{"optimizer": "soap_variant", "schedule": "wsd", "train_tokens": 746900000}
Below are experts of layer 5 (counted from 0) of a mixture-of-experts language model. Rows are named down (a neuron's output weights, with its number) and show model dimensions 128-191. Each number is 128 + 24 x the weight over its row's rms, rounded and kept within 0 to 255.
Before each expert's rows: "comes before" lists some tokens at least twice as common just after its tokens as in all text. This comes from a sample of Wikipedia text that the model never trained on. Tokens count by the router's weight.

# expert 20
comes before: ",", " City", " and", "'s", "\n", " University"
down0 [128 134 108 102 122 169 164 140  80 132 108 141 101  86 138 111 104 111  54 184 119 126 123 134 101 127 129 133  99 127 119 116 130 156 155 135  86 115 184 101 102 141  89 139 142 112 166 118 131 105 114 105 134 191 165 141 191 151 125 134 117 110 149  71]
down1 [144  94 130 113 156 132 131 106 105 124 127 143 156  96 105 134 138 175  82 145 157 133 101 136 128 148 112 167 139 103 145 135 115 126 102 109 125 146 113  69 134 132 173 165 113 144 132 126 140 139 145  72 133  90 133  82 150 171 145  86 125 145 154 156]
down2 [173 142 117 117 116 120 126 145 173  99 133 110 111  91 151 164  99 150 144 146 168 119  90 129 144 112 151 142 127  88 102 114 128 143 145 147 142 114 118 166 100 145 153  97  81 142 120 130 138  94 144 116 139 120 145 139 169 188 120 107 139 106 135 117]
down3 [138 130 155  86 119 126 126 106 128 137 107 160 150 161 127 142 110 141 117 141 112 129 102 162 133 116 141 112 102 124  80  92 100 102 145 177 121 133 146 112 135  91 132 110 106 103  88 123 150 137 161 137 131  81  98 128 122 184 132 156 108 142 124 143]
down4 [103 146 149 154 107 117  93  99 132  63 106 174 167 125  89 103 137 111 135 125 112 105 113 124 111 145 123 141 100  96 114 157 129 171 148 105 108 146 124 118 118 146 174 160 100 149 147 186  93 113 135 145 137 151 152 157 103 113 163  89 127 121 111 121]
down5 [ 97 116 109 165 151 114 108  88 108 133 153 107 120  82 122 124 154 100 105 131  79 142 139 144 101 124 120  80 149 117  80 148 130 111 105 134 108 176 125 152 162 150 181  96 170 176 121 135 127 129 118 179 155 128 183 140 161 114 144 131 161 113 163 157]
down6 [ 85 133 132 115  91 138  97 128 121 144 153 120 112 105 104 117 136 136 138 121 129 127 160 122 136 111 105 174 105 143 107 119 115 148  90 132  99 135 100  97 130 106  92  92 123 147 129 129 116 143 114 112 139 152  96 128 128 103 118 155 119 138 122 104]
down7 [130 171 120 128  92 110 106 120 107 154 110 141  99 145 128 151  85  87 105 136  74 152 115 105 100 172 116 117 146 118 151 166 131 116 126 122 112 125 137 149 118 140 168 169 106 159 122 160 144 124 118 137 126 156 171 140 112 139 142 121 145 150  88 118]
down8 [114 140 157 125 128 117 151 134 158 111  98 171 117 184 134  98 121 138 126 147 143 165  80 160 117 134 157 170  98 112 137 119 122 120  97 133 164  57  94 121 131 151 109 155 169 124  82 114 104 128 123 116 111 119 166 166 111 145  98  89 105 108 160  96]
down9 [136 173 150 124 121 131 122 195 172  99 102 104 103 128 133 147 156 131  91 129 107 127 130 153 103 146 166 130  71 136 150 158 146 142 118 109 131 116 145 156 108 118 114 135 145 100 112 102 108 101 144 105 122 147  87 168 112 148 163 138  91 103 117 116]
down10 [141 161 125 111 145 146 124 132 104 178 125 151 134 125 100 165 141 121 138 120 139 109 131 111  87 158 115 123 126 136 158 138 152  96 135 122  80 126 108 151 112 125 107 151 114 106 130 107 149 151 155 139 116  76 166 134 106 137 123 133 134 105 140 126]
down11 [ 99 143 169 137 108  96 126 149 141 129 159 136 150 150 124 140 140  74 146 120 179 107  99 107 116 125 112 134 124 113 218 113 130 126 109 120 113 128 130 185 100 119 113 142 129 157 112 135 116 119 134 113 100 106 116 172 134 144 124 112 126 148 103 120]

# expert 15
comes before: " of", ",", ".", " in", " was", " and"
down0 [149 138 117 130  74 126 135 150 174 165 141 105 152  96  91 114 134 106 144 149 114 130  93 141 105  86 154 135 118 110 142 143 170 134 116 163  80 127 108 127 139 157 151 104 134  96 131 110 150 161 147 109 123 144  96 134 141 155 103 100 133 101 127 126]
down1 [140 120 150 136 100  91 105 143  94 119  99 150 126 120  95 141  99 128 109 138 120 154 103 119 109 148 131 168 149 148  77 116 177 181 186 148 126 138 117 101 107 148 139 184 137 147  99 142 115 115 118 112  98 138  97  95 111 103 115 152  92 127 145 142]
down2 [152 145 110 118 123  60 129 163 179 153 121 131 140 137 134 114 125 148 145 135 165 143 153 153 174 162 136 151 120 117 153  98 123 165 128 162 120 172 146 160 100 134 121 149  81 130 106 128 143 156 109 135 104 137  82 133 128  69 107 146 117 146 139 124]
down3 [152 131 146 150 139 167 127 157 146 136 121 136 130  67 105 128  58 145  90 141 190 181 106 124 124 128 107 108 194 136 143 134 180 117 169 112 160 127 126 102 132 117 162 161 131  95 138 133 148 162 125  79 127 121  76 143 142 104 133 124 126 166 110 158]
down4 [113 154 137 127 108 101  99 122  79 128 129 154 124  76 107 116  97 164  86 110 113 128 155 131 134 141 170 141 108  82 122 113 140 128 141  58 118 124 110  65 118 151  80 104 152 147 132  99 109 100 107 128 128 137 125 108 149 137 136 134  99 125 160 130]
down5 [139 156 146 147 129 151  87 101 118 136  85 123 141 140 156 110 138 114  80 168 128 145 155 121  96 174 137 111 153 136 102 123 134 121 176  95 105  75  98 125 120 104 122 134 139  99 117 104 106 123 127 103 112 181 150 150 126 125 109 141  78 111 165 139]
down6 [ 97  83 133 125 115 130 139 125 113  86  94 145 130 160 107 119 138  78 125 127 144 108 162 138 105 132 156  84 102 107  90 125 123  95 155  64  97 121  90 143 118 193 148 122 161 141 150 127 112 101 134 107 148 154  92 107 154 123 125 151 144 140 132 117]
down7 [106 115 135 120 147 148  84 148 131  60 134 114 146 170 173 116 118 143 107 141 123 158 174 141 124 164 118 138 119 133 118 101 155 112 136 131 136  99 123 103 113 148 112 129 132 152 101 133 125  89 136 104 103 153 129 127 129 169 116 161 116 122 132 142]
down8 [103 142 104 163 109 104 105 137 129 157  98 168 130 136 100 165 117  93 157 152 110 132 143 143 135  90 105 123 118 107 102 137 108 130 115  95 112 143 151 115 148  91 133 141 115 138 126 155 120 145 128 125  89 111 102 118 106 147 110 177 137 126 138  97]
down9 [129 128 111 130  99 136 144  95 100 129 124 136 132 171 114 108 138 173 128  94  98 126 149 141 106 143 121 153  81 142 132 104  78 163 164 165  86 127 126 155  95  95 157 145 132 106 159  97 167 148  87 144 112 146 111 134 192  92 135  81 126  76 142 129]
down10 [124 128 134 129 128 137  94 127 124 108 127 122  89 149 155 170 150 133  99  98 138 152 117 103 129 138 131  98 169 154 150  93 108 127 157 162 130 116 116 167 139 153  82 148 133 153 133 106  84 114 106 127 115 145 177 147 104 170 167 110  94 148 142 103]
down11 [140 155 130 141 148 168 108 117  77 141 153 153 126 117  94 101 101 120 110 156  64 136 168 113 160 124  97 132 134 122 135 152 105  85 180 139 162 132 169 139 127 123 124 185  85  95 106 127 104 158  92  97 139 150 116 128 113 136  76 117 117 152  97 147]

# expert 147
comes before: ",", " (", " |", "'s", " was", "\n"
down0 [118 107 145 122 101 133 104 134 120  95 113 137 152 112 131 104  83 125 143 156 149 118 125 155 138 107 116 151 144 117 106 116  88 120 161 163 109 131 154 139 186 153 126 137 138  91 142 107 120 104 162 127 125 119  96 124  60  84 131 145 107  95 127 147]
down1 [119 120 146 161 107 128 131  94 117  88 121 127 132 158 158 113 134 116  96 121 110 146 155 142 138 128 119 134 137 139 157 155 146 131 158 117 128 129 116 136 153 153 143 149 123 148 124 157 141 114 111 136 136 130 160  99 142 112 123 111 118 168 113 153]
down2 [148  69 154  86 127 125  98 119 126 157 147 132 107 108 109 102 106 181 180 100  86 137 122  91 121 104 140 154 133 118 155 154  99 141 104 106 143 141 134 120 161 153 144  90 120 152 107 114 123 125 129 122 127 121 109 149 143 129 135 116  95 141 124  83]
down3 [ 93 149 125 154  90 149 116 144 137 128 162 142 140  75 117  87 121 140  90 135 146 119 186 160 105 148  70 102 156 142 126 108 118 131 126 126 130 168 124 129 148 142  86  96 115 117 166 153 148 104 153 148 127 113 119 102 133 118 171 158 117  95 121 115]
down4 [167 123 113  69 154  80 134 140 130 134 161 102 109 142 131 136 150 141 129  99 140 169  97 103 119 108 101 121 128 118 150  86  93 148 138 127 134 151 114 113 120 124 103 130 175 127 110 142 130 189 170 160 161 155 135 185 136 117 128 186 167 114 154 133]
down5 [125 113  76 144 129 125 130  85 138 132 128 108 149 152 139 128 123 125 150 135  83 181 136  94 122 124 150 128 127 138 154 116 146 114 150  87 161 123 140 126 153  93 142 156 136 130 124 155 145 140 141 145 150 100 115 162 118 167 118 111 167 153 115 128]
down6 [149 147 146  74 141 139  80 147 136 110 165 112 104 130 132  86 151 159 108 122 132 143 159 136 167 114 145 143 104 142 144 101 143 182 149 146  68 131 118 126 137 115 112 141  97 117  90 101 112 145  99 148 116 123 165 145 114 132 109 159  98 155 117 109]
down7 [141 130 138 118 122 209 116  83 136 123 101 159 106  95 147 130 100 145 185 148 143  95 111 171 140 148 110 134  60 125 136 130 111 125 142  68 116  93 142 138  96 104 144 168  82 117 126 176 160 124 132 130 127 147 122 142 148 101 103 104 132  93 134 146]
down8 [112 140 107 146 139 122 162 138 134 115 141 103 111  94 162 122 149 109 147 138 145 146 142 123  88 152 158 123 105 134 133  94 126 116 161 123 135 133 148 153 106 124 118  98 163  98  96 131 136 158  99 122 165 142 158 140 113 109 131 197  84 126 124  74]
down9 [146 136 123  93  80 135 133 139 144 161 112 102  95 202 115  85 180 125 110 150 125 124 159 122 128 114 104 111  86 117 104 158 100 109 150 129 167 123 117 147 113 141 124 127  75 119 114 145 118 114 138 120 146  88 135 122 129  51  81 142 117 146 118 121]
down10 [140 136 149 100 147 105 112  86 129  92 136 134 114 126 189 130 128 125 137 179 146 153  88  82 104  94 139  99 157 149 120  84 101 116 137 131 161  83 137 116 147 125 148  99 128 128 168 125 135 125 163 150 122 112 143 158 126 140 147 129 122 120 116 117]
down11 [ 86 124 102 132 123 128 147 172  93 105 112 113 146 119 142 135 155 108 159 129 173 126  62 123 141 108 135 140 118  95  95 141 156 128 101 131 122 140 129 141 129 148 124  96 155 107 146 157 132 153 146 158 125 157  93 144 108 100 157 114 109 104 152 135]

# expert 7
comes before: " was", " is", " of", " were", " in", " are"
down0 [140 111 128 137 110 137 138 111  88 113 142 124 133 138 115 202 108 122  93 119 152 128 154 146 160 138 161 125 127 143 113  82 127 103 130 136 170 150 137 133 141 152 138 114  96 108 159 116 156 142 128 119 177 116  94 134 122 111 115 122 115 108  88 130]
down1 [150 127 128 126  89 141 146 155 116 108 107 154 141 111 132 124 147 132 136 166 105 119  97 127 159 140  93 140 115 163 166  90 152 107 133 124 127 120 153 111 155 135 132 111 108 169 125 138 109 151 110 109  76  86 112  66 139 128 118  86 132  91 128 148]
down2 [121 199 138 144 116 178 110 145 205 150 159 127 141 157  96 143 146 134  90 113 122 146 145 101 125  86  93 137 148 150 141 135  91 130 135 121 113 149 110 138 142 144  89 120 149 111 107 113 114 131 141 125 129 177 106 184 137 156 131 128 142  88 169 125]
down3 [157 144 110  78 147 123 102 207 126 104 179 131 123 165  84 155 100 144 114 120 121 114 105 108 130 146 141 132 120  92 101 130 141 138 116 162 169  90 107 154 107  99  99 108 108 147 125  95 158 111  90 138  96 107 145 121 170 117 183 152 119 151  97 116]
down4 [132 167 121 133 137 138 120 130 169 131 139 121 138 120  71 128 145 131 162 117 134 166 148 131 126 101 127 135 131 130 162 185 132  95  89  61 166 112 118  88 124 153  90 112 136 106 145 118 115 121 156 121 146 145 100 128 144 111 169 132 138 106 134 143]
down5 [140 176 150 146 100 121 149 106 127 137  71 131 122 113  99 136 113 116 114 170  65  86  75 147 106 101 144 116 120 108 102 169 132 117 111 104  89 126 123 128 127 117 144 100 143 106 154 159 146 134 120 131  85 129 124  95 112 133 147 119 103 137 133 133]
down6 [147 160 127 112 152 125 110 107 133 163 134 102 123 123 132 110 159 137 172  97 166 115 167 134 129  83 109 108 123 150 129  76 169 133 100  74  59  82 112 126 130 126 150  86 115 136 164 113 148 112 103 106  92 138 126 128 143 136  91 167 150 149 126 113]
down7 [ 49 154 116 119 146 169 158  99 120 159 121 129 114 103 137 144 132 140 148 148 122 132 167 123 124 125  62  95 125  79 134  95 116 148 150 147 116 169 108 154  96 148 147 146  79 163 148 135 120 108 123 147 133 146 139 123 134 118 132 117 186 117 146 123]
down8 [165 113 122 109 124 109  98 157 143 112 170 154 136 124  87 133 114 142 177 131 100 151 110  66 201 146 110 126 123 149 143 150 108 109 146  98 134 121  94 117 137 121 132 137 152 137 148 120 127 102 146 106  62 127 118 136 115 145 101 115 142 101 153 125]
down9 [126 159 125 168 146 114 104  96 155 106 146 114 123 120 134 133 115 127 189 109 142 126 144 145 130 141  96 123 155 149 117 163  64 137 135 143  65 102 126 174 138 105 119 145 157 124 148 118 126 131 156 160 154 161 157 134 170 136 152 146 130 137 100 135]
down10 [100  86 174  98 142 160 143 148 140 152 105 130 129 123 130 157 122 112 149 129  83 111 107 155 115  99 119 156 116  96  72 131 117 139 104 125 130 152 150 133 149 106 151 136 117 122 132 126 108 190 158 137 130 106 168 101 137 168 130 124 146  71 134 117]
down11 [136 141 141 102 163 121 148 117 126 142 107 153  95 140 145 115 114 119 150 153 110 114 187 117 118 132 134  73 127  91 139 152 140 152 109 110 200 110 121  92 141 119 122 181  72 123  83 125 104 142 103 137 107 134 119 117 157 120 155 146 109  71 148  90]

# expert 91
comes before: ",", " |", "\n", " (", "'s", "\n\n"
down0 [132 156 117 104 125  90 125 136 108 134 165 145  99 131  94 129 124  94 128 128  97 157  94 130 125 129 122 125 182 138 121 151 115 143 108 152 114 140 102 150 156 147 100 171 155  99 116 132 109  99 115 147 134 147 154 153 137 165 149 126 110 132 107 137]
down1 [140 155 136 137 142 115 122 103 136 106 100 139 131 118 149  94 153 123 146 129  85 133 135 112 116 128  80 139 163 150 126 118 159 148 129 161 129 131  86 129 121 178  95 107 146 137 109  96 120 119 125 154 102 124 105 157 150 100 109 105 138 119  88 133]
down2 [121 152 115 106 121 152  99 154 121 145 114  90 145  80 126 185 142 107 140 168 180 124 103 137 107 118 128  97 155 156 162 119 126 145 147 137 111 144 165 166 141 132 161 128 137 137 176 156 109 133  92 131 116 128 140 121  78 108 161 124 163 115 121  97]
down3 [131 122 151 158  96 128 136  99  70 152 124 138 140 138 115 117 148 149 125 115 157 141 194 138 126  91 167  71 149 118 108 124 110  99 163 141 117  83 113 132 178 152 162 135 130 129 132 137 190 126 112 141  95 184 117  99  84 122 124 160 176 183 140 101]
down4 [127 137 111 157 133 153 148 141 131 137 127 137 128 135 138 129 163  91 160 154 169 110 122 142 110 112 103 123 124 123 116 165 148 137 112 120 121 152 110 136 139 184 143 119 153 115 137 188 135 158 124 109 158 110 129 130 111 138 102 111 112 139 108 158]
down5 [147 145 150 147 107 134 131 135 154 123  87 132  82 112 119 108  89 112 109 155 153 121 137 150 139  90  95 123 152 151 153 103 178 153  96  87 130 155 140 136 138 137 123 107 131 104 134 144  78  85 163 130 110 136 129 133 118 124 120 134 139 131 114 121]
down6 [113  97 128 117 134 148 122 113  95 145 128  92 111 109 130 166 111 176 114 107 127 153 162 141 128 125 106  96 134 123  99 168 146 125 187 119 121 131 133 159 112 119 157 119 141 120 140 157 130 125 110 121 130 119 132 111 118 143 144 144 171 102  97 108]
down7 [124 109 132 177 161 106 139 149 125 135 147 142 107 116 108  92 102 118 140 113  84  85 153 117 117 101 118 149 122 125 155 125 119 136 122 156 128  95 122 145 130 135 126 104 102  90 155 146 136 136 140  96 152 175  90 107 174 172 116 149 153 124 168 113]
down8 [158 114 161 136 137 157 133 125 177 157 127 163 121 114 131 116 114 116 132 145 152 130 116 123 157 143 118 111 146 152 124 160 144 121 127 144  79 109 129 132 153 138 156 128 117  96 150 161 115 167 128 111 154 108  90 127 100  65 128 137 127 136 159 132]
down9 [144 134 150  92 138 131  96 137 131 129 111 117 103 141 143 125 130 128 143 162 115 142  94 117 139 101 124  96 113 171 115 125 124  92 113 159 142 137 179 146 157 114 103 117 114 103 132  96 129 120 117 134  93 126 101 123 152 117 122 144 113 148 120 135]
down10 [153  88 150 135  80 107 123 120 134 138 152 136 153 111 132 137 131  92 155 126 118 130 131 128 118 167 117 106 117 112 127 129 140 111 117 131 137 141 120  92 147 124 120 134 144 119  80 162 120 158 146 137 109 133  89 130 127  83 134  90 125 148 107 123]
down11 [140 112 148 123  94 143 103 117 146 144 116 123 148 180 104 117 121 110 109 153  80 149 168  99 118 108 167 165  68 104 140 129 137 121 132 112 131 109 109 146 122 131 138 155 125 151  89 138 144 103 108 120 111 152 154 134 151 122 148 133 142 155 130 143]

# expert 113
comes before: " of", " was", ",", ".", " is", " and"
down0 [156 106 116 153 105 124 113 115 142  87 135 104 155 131 146 130 128 169 106 117 155 126 158 120 108 131  76 126 127  98 120  86 106 113 140 156 106  98 113 138 107 101 189 108 118  73 145 109 144 103 118 133 123 155 118 122 145 152 146 148 154 129 137 128]
down1 [106 136 155 110 115 134 121 127  89 109  78 144 110 135 129 136 141 112  83  98 143 133 124 116  97 168 128 132 113 133 149 103 117 137 188 149 120 116 115 113 133 152 123 120 154 130 110 122  97 114 168 114  99 143 157  97 158 130 137 156  83  89 169  90]
down2 [ 82 144 134 109 111 123 125 135  99 124 121 132  97 144 110 104 104 132 136 154  89 139 146 144 142 174 102 148 154 148 121 134 167 161 136 160  82  90 165 127 175 137 118 151  90 105 143 104 103 174 106 116 134 167 115 142  98 109 107  97 132 118 167 146]
down3 [ 88 146 141 137 120 149 117 117 164 139 157 137  93 108 131 130 131 141 123  99 145 110  89 110 171 164 116 104 161  98 110 107 179  98  85 153 178 121 143 164 131 133 135  79 132 129 136 132 116 129 104 109 131  95 159 171 134 159 124 173 130 167 128 103]
down4 [120 132 130 149 118 143 168 138 110 147 153 134 134  88 125 130  93  66 110 158  92 156 186 138 171 130 153 122 127 120 137 128 114 154 112 117 100 145 121  60 154 105 121 112 139 132 130 114 166 138 147 126 134 113 136 108 121 112 127  97 127 120  90 103]
down5 [164 120 100 126 163 125 132 122 108  99 125 129 100 124 113 127 140 147 121 120 155  74  60 105 114 116 111 129 124 119 149 121 142 130 105 173 150 132 164 108 134 119 156 121  94 169 105 126 101  80 100  91  93 118 123 155  69 113 152 157 119 154 136 115]
down6 [152 122 167 135 151 108 125  89 145 127 110 141 125 131  91 161  81 139 180 130 124 101 161 133 149 149 135 129 124 152 166 173 111  75 107  69 136 130 118 152 127 114 136 112 108 123 152 158 157 133 131 146 161 122  90 127 135 101  88 103 133 108 114 110]
down7 [154 131 132 126 130 153 122 140  96 135 114  95 124 148 147 110 164  96 102 111 120  95 183 103 156  90 129 148 156 119 126 104 108 128 110 107 109  99 126 132 145 132 149 110  96 105 145 104 136 134 113  86  65 143 104 107 141 116 119 184 132 134 114 113]
down8 [143 137 156 133  77 102 165 166 158 117 118 119 181 144 131 127  93 129 135 154 155  97 145 109 167  88 111  94 101 148 115 134 149 114 116 131 124 167 137 122 110  90 106 107 106 103 109 143 157 143 109 101 136 129 145 126 129 157 131 126 129 114  99 109]
down9 [141 151 139 135 129 184 144 151  87  84  79 116 126 111 160 144 158 133 108 132 157 121 152 144 114  86 132  99 109 129 132  91  83 152  96 158 139 153  99 112 132 118  78 123 152 113 142 137 140 126  91 112 112 168 149 118 134 165 115 128 152  80 123  90]
down10 [102 158 140 112 187 138 104 104  87 103 124 128 155 143 176 138 112 134 125 176 102 105 154 133  76 124 122 128 179 111 174 134  81 118 152 129 154 152 142 144 138 139  83 161 113 121 105 143 139 150 112  89 117 106 132 128 120 138  95 141 139  57 160 142]
down11 [116 199 117 135 164 108 118 126 107 111 171  85 111 118 146 132 100 112 149 148 149 147 135 157 128 123 104 125 106 151 158 104 127 134 135 135 128 151 127 131 104  97 142 156 114 145 130 114 152 109 124 127 123  93 138 155  81 133 149 145 144 132 115 113]

# expert 155
comes before: " ", "0", "1", "2", "3", "4"
down0 [144 139 131  98 120 147 137  90 138 120 119 181 131 117 106  90 105 110 132 185 134 113 129 118 103  90 121 125 179  98 186 103 116 138 152 113 131  72 126 100  99 130 131 145 130 144 113 145 111 163 130  96 116 120  99 108 158 164 173 102 120 129 144 110]
down1 [123 131 127 122 157 175 148 127 134 109 137  89 169 175 123 137 119 126 139 144 121  58 143  96 110 124 143 152 103 146 150 132 142  77 111 130 153 126 116 118 157 155 119 118 137 154 117 142 112  70 122 182 140 140 123 129 123 140 161 166 154 127 133 156]
down2 [142 112 189 159 100 127 135 109 118 177 148  82 112  99 136 112 126  94 144 134 156 109 127 121  97 119 119 153 135 137 118 142 151 103 142 106 164 142 150 169 151  99 130 130 144 120 105 136 145 171 137 116 151 124 106 134 142 127  81 142 128 128 131 196]
down3 [131 153 158 153 160 120 107 117 137 145  90 103 121  96 163 134 125 150 134 126 133 139 140 199 161 151 106  99 122 109  99 194 103 116  72  94 158  89 120 164 154 139 131 124 186 125 147 108 151  91 116  69 156 108 159 136 182 139 109 112 120 140 147 113]
down4 [135 130 164 113 133 114  98  98 137 121 133 152 134 114  99 106 171 119  93 115 124 112 104 155  93 123 110 124 114 121 139 157 101 142 137 117 128 144 129  88 102  75 104  79 128 119  98 100 108 174 109 145 161 147 148 128 125 102 157 124 144 122 121 105]
down5 [128 137 173 122 141 115 129 119 131 109 129 139 103 110 113 166 144 138 155 162 142 130 124 132 143 181 126  90 194 139  90 106 104 117 121  74 116 134 115 144 107 173 128 154 111 135 163 103 147  95 122 124 115  82 141  92 140 142 129 131 175 127 132  91]
down6 [136  94 132 113 116 139 129 114 119 143 146 184 128 116 139 141 143 163 124 149 144 153 102 118 108 107 117 130  97 114 124 128 159 135 144 119 133  97 179 148 116 174 118 139  99 134 139 156 116 156 132 140 114  99 168 111 122 108 151 137 143 141 138 124]
down7 [161 120 180 157 115 125 155 175 104 136 142 133 156 124 143 173 128 121 125 154  97 148  90 110 143 131 119 171 139 176 125 105 112 125 124 126 130 141 119 137 111 147  79 122 132  92 146 149 115 154  95  84 129 159 130 165 173 102 122 127 107 111 103 136]
down8 [141  88  73 148 121 160 113 153 144 140  86 159 183 133 117 143 129 142 102 149  96 174 116  97 132 158 126 117 149 115 151 163 151  96 107 161 105 152  90 111 108 117 152 155 141 116  92 163 141 180 104 176 103 127 157 114 132 121 135 140 180 128  91 148]
down9 [131 144 107 118 168 126 138  96 125 125 126 151 121 104 155 158 108 132 123 133 168 131 167  83 131 153 151 143 139 127 177 106 138 118 148 125 126 144 116 151 172 109 144 116 121 145 133 117 139 131 128 100  87 142 107 137  97 120 117 154 149 118 147 134]
down10 [160 131 135 110 129  75 156 118 108 123 112 172 129 142 117  83 140 157 132 131 142 174 115 113 137 151 134  82 122 105 121 104 179 154 129 125 153 142 171 135 121 156 140 172 104 106 121 110  84 104 139 102 114 108 156 136 155 130 128  95 133 119 117 125]
down11 [158 157 158 117 117 138 128 126 146 165 111 133 111 134 153 122 147 123 145 153  83 100 145 121 112 169 124 186 146 128 105 135 109 160 126 180 129 123 108 147 107 154 150 175 124 155 110 156 142 107 148 136 134 121 146 111 104 152 102 138 123  90 126 131]

# expert 41
comes before: " ", " —", " +", " −", " .", " —;"
down0 [123 156 121 128 102 101  89 138 135 119 196  88 154 133 123 143 135 139 101 109 104 134 103 115 176 124 131 119 124 166 121 169 109 122 125  99 132 132 104  82 142 145 132  95 106 100 162 136 127 168 140 141 114 157 107 149 137 113 197 138 117  81  91 138]
down1 [ 99 134 135 128 101 123 119  91 129 173  99 133 160 118 167 146 153  95  77 124  94 143 143 122 108 130 112  94 107 139 109  94  89 117 145 171 130 127 117 132 144 121 166 143 160  86 135 104 101 159 154 101 110 139 107 155 100 111 170 108 118 151 109 102]
down2 [ 96  90 140 193 112 147 144 156 154 154 112 112 147 154 148 102 110 121 103  94 135 148 141 174 106 166 142 139 119 125 113 177 124 139 164  81 145 115 123  79  97 129 142 112 107 121 110 172 193 151 108 162 113  90 134 195 149 149 112 117 148 128 126 143]
down3 [166 126 123 104 102 144  78  98 145 141 178 104 117 155 127 156 154 149 129 175 154 137 113 118 123 122 139 142 130 104 179 139 128 135 135 186 106 140  82 117 146 136 121  97  74 142 146 111 117 139 121 109 149 135 129 138 161 114 146 160 104 151 109 112]
down4 [104 113 156 154  88 153 153 140  87  92 152 128 135 115 116 160 108 164 135 140 110 174 100 136 134 106 117 157  94 110 150 127  75  81 101  71 103 169 134 164 128 186  93  94 130 130 107 138 114 136  80  94 106  91 114  92 134 118 120 166 118 126 108 127]
down5 [135 115 112 106 111 120 120 169 115  76 131  82 139 153 182 119 138 122  91  96 132 151 161 142 143 103 130 143 126 132  96 117 144  85 124 165 130 122 190 120 104 153 139 105 136 116 155 165 149 127 126 132 126 129 111 153 137 167  70 116 139 100 101 134]
down6 [143 125 145 134 128 110 125 116 117 144 151 112 115 129 103 150 153 131 133 133 114 124 138 103 114 152  70 165 133 162 110 133 123  94 112 105 157 150 130 128 111 114 125 145 171 122 132  90 116 130 118 100 114 144 119 122 141 163 118 104 118 140 133 139]
down7 [111 131  88 144 129  74 119 131 150 132 105 131 121 127 148 142 162 139 150 142 101 129 164 114 164 104 148  93 132  98 123  90 155 156 148 113 155 130 104 118 124  95 164 123 159 128 125 106 126 141 124 147 155 149  85 127 116 148 148 139 158 123 136 119]
down8 [132 145 113  63 135 112  99 120 140 117 169 143  70 114  80 144 138  97  79 129 138 148 144  96 123 133 155 102 118 131 109 151 151 118 122 130 137 129 143 164 127 137 117 101 163  97 149 168 168 108 150  95 118 121 121 154 142 130 148 115 175 112 129 140]
down9 [133 147 110 136 128 129 116 104 125  99 150 121 121 128 144 152 148  96 139 119 110  91 148 137  94 133 171 132 131 126 149 157 133 107  97 183 109 177 151 105 119 135 134 124 164 186 105 144 137 107 159 164  98  88 168 107 136 146 133 162 106 119 111 113]
down10 [151 152 122 135 182  97 172 109 110 143 130 154 153 126 128  86 121 135 126 127 137 146 187 111 168 142 114 127 138 175 112 127 141 135 102 142 135 120 126  83 123 117 121 153 106 106  97 141 117 148 110 121  93 126  90 115  90 117  96 143 126 124 145 172]
down11 [130 177 146 127 112 124 123 127 156 140 128 137 115 141  92 100 110 150 148 109 140 139  94 149 148 173 129 180 149 107 161 125  97 164 127 135 154 114 122 163 111 151 141  99 115 160 121 143 173 113 138 127 137  98  86  95 181 125 123 125 171 113 141 124]